From a checkpoint of a small mixture-of-experts model trained on Wikipedia.
Size: 8 layers, width 128, 25.3M parameters.
Experts: 256 experts in each of 7 layers, 8 picks a token, a softmax router.
Training: a variant of Adam for the experts, 503M tokens, 4442 steps.
Below are experts of layer 3 (counted from 0) of a mixture-of-experts language model. Rows are named gate (a neuron's input weights, with its number), up (a neuron's input weights, with its number) and show model dimensions 0-127. Each number is 500 + 25 x the weight over its row's rms, rounded and kept within 0 to 999. Numbers have three digits each.
Before each expert's rows: "gets" lists some tokens that make up at least twice as much of what it gets as of all text. This comes from a sample of Wikipedia text that the model never trained on. Tokens count by the router's weight.

# expert 182
gets: "g", "em", "ist", "ph", "ud", "cont"
gate0:475528504518469505505490537519567490506504492520515493488467544471495525499543475514486501474501486498496510528486499510519485477530519465536467503508507485501500497516534510518528499479526480455450443477518523444506502487502532501453494493485484433518490471513470500528542490508471479511518481482492517476481469443469519527505510499437431492514492472506510501533506511525512501498458
up0:518480515487477507501473500494463505478474526527513487496523458497484468532464510503504488520495509510531508506501477473468497506472531546499514484503478495496480470515474519479451512510458477555483538525467496515476486506488472479508507490534468503516482526487496491477492554488522515524466550495483447514512537550506466457473469446523540513473489519515543516471461482509429484490494
gate1:506469494458548502554532484489499495476511495518488503472519516482520553492479490467531517479479474531517593542522515491503492510490513469531512512538489510511538476491507493481503515498508507543517498540486519493489494480502516514533459489487508529440509466473501518525480499534496481525460492484511475513485480479540497529525501454478507451530483487474446512524495540520491526471517
up1:487527510506544533521484488520489475523537517529511512500548533520506533462518487494459497507543458488504537536552470468478510476493485463498538495516489472531519519498498485501509542523539489515508467548478490523515504465499508504493457555485524526494531460501518555529472472507503477498474492474508480516506475465556525522524484472525497489539516475506472500468495476523482533496521
gate2:508485502469494482486512444503505461484451507531510471501511479508511518506506466491520489531496510502554479549500516503507508513510515538552478516503520506500491508450472482467488454488497535486506522518472504447483555507494497505479501484513490478519461549505460470532504489501484526452506572467532483477513534472516516511517521536437495478468536495479495500502524508473502494476460
up2:480511487495478504491513502531506476509504536550545470533509510516484477483535482491491482526505497471555456542503520539479483468489519500532456488517501498529466513462460480466515508503515496478516512520492478490515533514524515482462491486488484508532489483495494520511493501502432532446505561455532499435532505520498520464475489524480502476478564491493523511473505512508535525520494
gate3:526500512480456454502525505480515544513536513484505545497482489529484490527519482506514502499520529473491500507489512489487505486496495463478509526537509493462540471491484521534492504541452463529491470445522494463485495527488499497516457496479511489446555495487516494499494526499507515548505515514487466493501487467516542486500501514514436477593475459506484497496517483490549502487530
up3:506464492483455487475473543500452533508583479510501489478430515496476532542517495539497525514452501459493503497492522477477482499508536446488509489507478478456530482446469482524492501503477470546508488466539493487490483489472503508514467497483499454510519502471499480476500528482466520502522499524514493487504492479505546495492491523522486467542480471494504498526538469518513486493522
gate4:526516525480551498468528475509513470500441515515451472485530539506503451513502501489505509467543509502478534536525536489501547509528510515503511534468517495508506478488518489525453509498524490523469522523510516462451498485503496531486522476484475478494469506523496490512545515452462502501519491499445485512470516496543490523516509509521475507501477514510472492565519560500459461494516
up4:498465484483511478532495488468504485485514475472520522497467450471517522517494533474539506513450524529518497451464468488544493495494468523534504515506500542464499482478493525487484484470499526491525514472466523529501523497464480516548528495531500508492512519462474476503452492548521471518468533537540515551489506518463481469522525500471530489495486509464508516472533457464503501493469
gate5:493535493487499457491500496486528504515507479515487533477500490509511537508528513474495540458495512504513546570479515502535478486476476534500552515505523481506477473454479514445501510540475496449485500537487525508478534487497499501533468478529520488470448484489506497496507515581534509478537524542505535511501517492484475468509495511464478496526472518477496479520494469518530492503451
up5:530468473489518488518500498487474483469472488466490471493490473467525488525459515490518459512477513529510510457494498475521534516507571518510497523473516542483532485503526517553488467456489511547484519486494523473477505495472490516484555495494475485505514542506478462522526519462469473517437519503483482531480514502520478513518530503498514475474473527496476540494516541457464494458504
gate6:517542522496510485529531498465498514469499503490521508464497511496490469486552493481521492499491496488526509437500558525467495519484500489533522518496502559488487459499508516463480459461465529488439499484538516493520464494503489481485522487502462471488520509529484483536519519481485532516474503472440493503500552485506448481513514461464492508512495455467490485536524546498503474488524
up6:497483481502496487459461503507492513520502481509504455482507478532513470485504497471504495530458495465521490480491507500491462528478500499528455490490489535490471513471490543473531509510476532511467490524505514472506499484522483474508550479464459430513490525513483535502464494498443501550497513479459471498495511456543485524457512461467500521440498493531487471471480480469462473493477
gate7:469459451519477468446476498500560517498518523520517484545467508541494519544489500490491497509477487502517495486483492478489449477529529480530493488522528493469486531456566520467468476487506491511479477484498498466458522501517496488468531495492553514519508501442439506530524513541484459517505518484504501504489512503486506461490482504485502514485498491442523522484473485522476519511514
up7:541466505483504497531500510532453458495502525491498479472485457452508507473526500518521499486501510485510455541516488505503552487479519507535512496508463495538481494541475464501491519492484517475499514497507500571526520500487502515488459513548526485471500481566528534495480480482539535497480495503482538511502462526518528515505494502466519513507477472542492474498533482470549528449471
gate8:498520487493555509513530483464537523539482520517520503481481494481486510505483495494513470453495542519530548471479466479497475471478508547475481498542506504484489452528505475513519519478494547466457493522518526445483540512525484493506521463514506492490468511484471515503507480502495441493461517519486490476503509481507499446495550533478479469467466482505491521477512505445527501502455
up8:530456477487503474510507486515485452447494458485471498510535468497526523520480528494519552490463533516547508493468502510524527529509537502532489545477520528500520501460527534490437457488510494525487527491479512500464487481477485518520510486517502486482501528508486458505506548504497530536500510521528497543453505516528500529543496524513529465489516550498472496536519513523499496469531
gate9:497444524528513502475484526507499526475491480509474453495509507520567490535515487444505551468492533509548485469483501498502486504520543470516530505501555527481509492477508471498479527509508550482497496529478524446464514510504513512474511469495507465476481503465470514499497510512485497537518526507514529502485518490500511489483498511419480528440466454522500529495486494488483483499472
up9:463507520518478536458470536552478544513532506532490488510494538525498463492556472503486535509493505476514462508480534513480476481470511487465516458532488488510483523498479465519510545540523484511537479515514469505507508529532531487457481527487557499522511482495500533477482480463520495475514467497525496462531479489469529527485454487474491514488490461538508525458477515517489504519513
gate10:511485538498475506504501502523507466471482503513522469505461535532526514510506520505500498472503513506513506536491441468474535523498550520507465504462515498512539475515513516506472484493438551490460543512439514483471517455478526527486522490503492463489486479533499507512511541511529482485476519538454517531465492459513521465504502517489534483524492504495479503498516502482574487461502
up10:481513543530465542502492532534484517507512537519537487547501554550478491465525479526470495519533504469474477533507500511454512475484509482474465464520475489544499517521498493516521525535490500494484482512465472514518490505508540493458488525469534497495525451543526533500485515485512512472517497484505485485509470464489553500482461491521485515534531462504507474468468500517543512491537
gate11:475454507496502503523523452483516477494493507465517506478510496528506528484470523484494475497528534493501511543495487523506530501522491532500487509476510507495491519480504558443494483485479540481477477479485520486487526491488518506495484476522462449452491511489512475538531500520426479522525521496510464500473506525576505499518531528473462469492503501515501520515508514423548502466477
up11:521512475480511471493498509494525510478483460502463511494462475448529492535533524474540530480457516518501514474488488474537475510501503492519527526490526531480526469506538465527462472473507501542499538486479522478475486471493482535537524483496513530501497513485468511469479524526540523518474512533483540537491517477437470516521506483503538508494463548504467520514510532540459475503506
gate12:540491496495503495527532493531522528458491519518493494523457461459517488501543501484497499470495534503517546535494507521513495511493516524512482517398518539501536467484474530528503489514470470458490503516483513451474518507488492524499541460479470486491526532499493449499542465478490508491503534482497507483509495530534481475532523496504487491482470508507479442529483454514518482497488
up12:500475463476510490511496491444475449485505474466457508485498492517508544530474531489535521515488514505511499453486464471538504537531497517522524529528519483448512473477547464487478490470515532554488514491476530499479496459471481521534511492527500495487470510474479499532498555524488474513480497527512502542460530457473485510520518505494523469497501535466516540501540535488497493493495
gate13:519537489512478537546499467521543505488494503505519486467505471502481462507478485499494518478544531485556479475487513469501492502486558572498501515444493525507507499502471475475495484477456494496505467505540506454480503514509476483512446467539447493505536486481513493533513497512466504550451477520477512511512489489522465510482498483483466478517512540479454499500504480524499504533487
up13:460496488546459522534480496557504504508539496514526477558507509507446507517518508533480519526509527506519507497472486484492493493503493528497514494467500513490494516517499474496505488497457502466498486490519502444501497513519482482489438504555468480519507487471541517540523518521465500508461519465553494505514496491549504514484496484502505477502466504462454474466516452542518538545534
gate14:475525498508535475514526480513525503485511515504494538464479506465491537513514484482520491515463506528504510480482493515520520500551466515487521501492522466514498504495547467493480507494510489486487546500529523465453528475479520518521493481531523464502455498507474460514480512493524490485488445521496574514495486472440489454511520552495538527542489545481517489537526505477550510528507
up14:527463483463472488509486489480514485482464459468485487517470461489541506523455524474528518463476517511513520506493486453512505498500553500543491527476520540464525461488494536508481479486481530497490493494473524502478490494499462511514530518504458486464523530473507476488514513528468511532495565506505500538466527541554474524511512487479490472458471500507461527483485499463483472468483
gate15:554539473494482475556553494507496523505499521502508527506492466469496505502530502503533493485482466527500505492457495488475515484509506511493513504490523532482514456492461541504507461504511491467499548524482508483492482501493480493490545493520478501508510508463471487544560475501437481483453527489444517501511539489517499466510534502441536482482511514493483550487529499486555498472506
up15:515449494469531474493494489486531470469455465485485506473527483518531511517442496475524511482476554502532512467533447489554511499533496538537501541500511514489528511482546512481466492469461509513498483496484525490477493481480490553527505471525517490459496528499488479484473542515560505524490512545515511524460522499510471533513520521539513504515467513483488512534495496485496483491513
gate16:507509505517563501506508472497506509502521463505514491490479517482495519513512485485531505461484520475548507474464509520503515460486482469509520525483482471485531508511543511487465510489495506497481453512489508462497512473477500550514459513563478420456494503475479490509491494522474455513498489550539559521514501483490520482531510527463559477527499474489504528514502519488548484519522
up16:474550529534495506480515505527484527528528508502522470517521539509463486470520475519499494494523490450504475512495512544458516449482505458481494496541466477509503547520525488470504524502481485495515470521518476519531490511484520499492472552517491461480545464477519511522476495494472494473522478500529540493542488510485544494495472492479539500525527439511500485489499493539540523545542
gate17:467525501478499496477524474497540499491473472491494501469490503462515476509485473477519510467513513512506511540497486470533495516561455509489524515422548535493515465508495547474515532522509492435480501489521509514518532500485486546514537481495449461491546516481477492506538459512496536497476487520476549507498505468523484439510513516498498464509498512521489510516521501472524503504469
up17:541462467479533460549509488485513485465499491490480513509510467518512538533498529491521528486489525536506519482482467506522507515493536524533507528557516512470531494476520450519482464460458532525508504501471528472458480475478499508512497480537537516490456526501487482509470546491524458524498526517522462545463520485492466541532516506495518497482471516462497508522508530525499504474507
gate18:491525551517513532516533464485530530483556457527483472505505524552491535502513484513466515517521518475494504483464500491502489496505514504468486483512533498517478494506460557481518511479492494485526485486554516475501470476467448520460479511493465469493506455475488475473514500473457472478499506521458530497501486480546480493482515469483483461535503501514479541504473483519551504545522
up18:497517480520493497504512451492516474510506515495544522499469499517515488512535492526476465510450525470527518482515506504512480510468498497523520502482465486505470508553502482544548558483437496507484497488508525469475494507503530473459520548536538459485505502535504478503497464480531471540531511505518503534511471521520509533488523499450470506477464492526520476459487462455491478475529
gate19:510506510449494474524511499502574514503519524493473528470466492496515488530522521467521501484446500447534502501506496474505524508500463478500477523477504507517504508518531551462488462495480477530483478452503516500466499508488509489523535460494509440500509521464506494484544476494474533542481499524442531539504505461556496482511499488504507488487519532508451535513509511491541476508486
up19:485529517505468522477490519526532520531541535529500486499508509515481465491513467510491485483494474444495463531535539508474511485497461469468463492490472477543461550535520527465533506519486461515524472496529468531519504530513529459476476503480496467534539479506540505489525480475488552501516478503447521501539484511514523505472469503491497533511544483535494522494485495491524480525506
gate20:496500503456493506584539449521482505497526481501538489451495466465521522527482499487530497503506526543532508513523517498499544537520519483536519547500465529509493519473501492505458444518492535509489498497520528471526521513497532520499489508525504503511467520476497477545490505527479503536500528530466476525498524538487462498488529521458517502513480508510515509479557479521476472540505
up20:508492491508543497487484515493520477494458477470456566515473494499522493544494514478530524486456489496520502477456472449529478511492501534520517495457556477458517456499507516469499523476487513511516511471461532499512494479490415507536517468496513483456495525504494478494489531503509480506485486519530530516484471486494461505544523487531528492497486528482467504514494538460508500469513
gate21:534528507459466516470569460531546472478516514484494489472487524502506498509507515495509537526511472523524492520434513459517536489489516547515494501504521515495506492476491500495449474514496504483487549500482505528496546469466478507475529504513460497513497470479467478487528517499513516505439556489448503506516503510493488446532490540516498488521479539481501498496538479513492474510469
up21:482461483505537466521464499465464489487474478499497511494535466490531507514467523475511481460447534514502554458532461513520501544519496527507497543504516488463533488508514524513530486479493544513505476519499526460484501504510532521558494494511509477457479539512508497542495489491485476497531477527550506538464521464516460546502539484495538496466510495502489496523507510467505506472479
gate22:487500493529529463502519476465475510497543479529511520486508494542508525521454497453550504509494558501513509495477510461512531530517444502546494503484478494484510514507499520514513492524487503542482477483528523503470516505448489515488545504493499464470496493457461454553532520473460494497480489494479552537499549480505500475498506488476537493464513521526483475494528490508462501466532
up22:465528512550490496488494516507452525523548525545537488534513532543470496467491466502497472532526508483474490498508538493465511506466485479491500469517463467526481518528487491516521520550491471526527482488540473503514484527490521456464505534475539471522506461502511521515480506451475507469496472459489522485533493486507522478470474489504531525500538511532503476458511481515484524515543
gate23:510504476519464506499521495508529488480531529507529525468499505546485499498515563479494508480443588475481521524500474506493508459500491502490462511489517538489495493497474529508499531495482452524487482495464512445483498476504472490520503481464471507492480481494516530462506545513506490477455503532451505491470487515460499496460502502536511480547498505445488452517517466522471492503499
up23:498508478515466496486505508544510507485543531476544472479507520525494486486544543468477484471456548463500494496460501476488523506514446504486476498476484530487482512493525513517506534503457489543479457518464509504490478480502494493498527520495516492490507470543524530496487549516510512478462521527449496501459488523484473555483488526536522469507516504487449471484548458473476513517503
gate24:508471503493479474500489497534482524509518508494487508457478497473502532533514481516530533462485515500535502527469485507518510502521475490538493486504498550494530500455491500476487483453521505509490538462495524510504543487482481550474476487478475509515470516479453445556519451547444478484502503524481527498485482493493515494525496549499490446502494485453508472541533494487556502500477
up24:493520518509471512470477515529471519529537514538528473466476506495476517488501468538479504496496515467501474527509503524470493468474460465500482460516462511538490539505479489497517511511513474491511498486510473531535517512524484481457448527483508528540485469511491506522504454503446512464491471475505519455531451519476535493480466524517491498505530436471540484489500470496534536529506
gate25:502503541499498496462525520507554497514484502454482536503492516498482497487505527506488557474487515474504529512489513509530482535531482523474472527522494499519460503508526487510476450490474497509480491516464496471509499475490478531522494509480515436480547495520481509497500492491524490509476485506501448523429500535535541526566501499430441525500492486474483485506481499461525519479512
up25:536485506480519535553496478523454539499486480504493501492475479479528476506490491502547509477518500547473487485534508512497536474506511485499567484538520489462555462516489513506469530482546489495523522456505490499515501521486518525529494513512507534484470513490504499506466450524534464501529538534497531493525530494509470454459519480535530517511499485501482512539495525508497474438479
gate26:521459485518482495500508504521497468471517459493530516480548500499498503504500496469490546508494506527524570458482527510508522495514552492541481497472482547506479487522487568484502484444488506449475473474480506489506520507497475497533519487484485497510503495515510494520510553484474470548484520521499472499478521484522496492500528497479513442526531472457516496502504480436441488504507
up26:513523522476527473500501493452520495506506505455468524496472477483512505505467526506532503465460494505502478493496455489524523533538480537504556515465543490474530489485548508501457479498503497557505520463482515520461488481510491511495488478508496493470485523494502467501533470508532485495491475515474526523472497434505459483527540511523491523470475528463452513524548533508510500482454
gate27:493481488489484451510501471527496499522516494484479508489471523470519609507525526472495545502416503527493489491443456479505500486505507495511501498466520545478486490443523515484501506504488518480455488461535519482502514515484480496522496494488468517481473482496491493478505470545448490508501543514523473501490507489508506442507517500527478507494492473460500474497478490515511503487462
up27:521504489470550490516520499456527489462482491507483515503524450513511443516469487476524480482539522508515531511513505486531537547520493536509519537500511487473534479511518503511493498476495495493522524486453526511464507484478509526519527481542525483477510545495487472552524538485536473521453466520483523540488516527520474511516522522478523475487467560501486525527527520458490484481528
gate28:521504498511511467521515493515517527486513499493510508491490512488499487499526470505487496482493480479519529469475498535505539522494528533533454522490503493528492485513500556490500508483510498492492478546543525469458558506482493517498492468461462514524494494497496524470558476475455500536513489508491541494490489443498466510509491485489439487521496528549491489525471577531484429496507
up28:503496481478494537540495483477465471499476463505508460481562502489520504510482513504507523503520522536483514508475499465516475489493468495496543495523502488480538528438489463491494471527492489503496518466462497524513467476502534482486530537536489498480506493514514444533462530508535532481522538488515448519478527509471544479507501518511566482517537483480519493458527453487494526506517
gate29:513511461521487521483473521561476509500492517524513486499464494446481506529491462467474541481532457537525530461502500452517533500473506523509461503451490491496464503508480472500492511529488471496497475544464497437507520491455524482495531525492458502471490495537502510482502480493506484487481507541549485533510492530528515528504486496464512486448505487499494479489456499479462480464492
up29:498489479479498506492470568483508491472566479532482479550513460510491429484469510508475473537492487508507497512480555521508467477496496557522541500533504500493496523481501483526521466484500506505518503487535503525526510522502491529509525498471531509538499492481489492474536509470538515500490539437486498505507479510525495486501514528516467469524520517494522517467531565475505462522482
gate30:547499505517503438542506455556506514505560513469527512502476526518489515494561503471485530524509508515501510519521539499460530475516514474520521500497515522490513464485486502490506514500506464500511506475527507463502505475485515491523446504456500511485488476518523559503525541513487501531530490477494522526512495464533532426500498513476477523541490483486486515522482451543499519499503
up30:477551524497503525515467470497504491508472487451525468468527486467498423472489491518496443487467535507524496487499534507501493501521534495484521515497497508512503485532489530473511555488504467549482494548498518446471512499477536493483483488477486491541569519511492453506481491488499520556533499516507508482523508478505512547465532504477492519503525538495508510488506532468480489478510
gate31:466512534476503507517516508484499498489508481460525506493423498469498507516466500491521490505496497536474521499505487508494524548528476543517484485432499522506513455508458514471487507492495527461496536482506515471511499476505480527491486460496506460517495507419478499536511475510460469509440479522516487527499507468531492482507491499481500473490506517487487564500532520473539441507516
up31:470528537508470518480475501524474512526532519505540495485453526498474496479506469529482494539517489495470461489525514500442507487477464492482460455452470505555493487528469515484515523508527475489520492492525486493530486486511459472450483513497515474541517468448503515496493469500478478483486451495496499485538467495479536464490458510492517488514539469497508525499505524476544494538536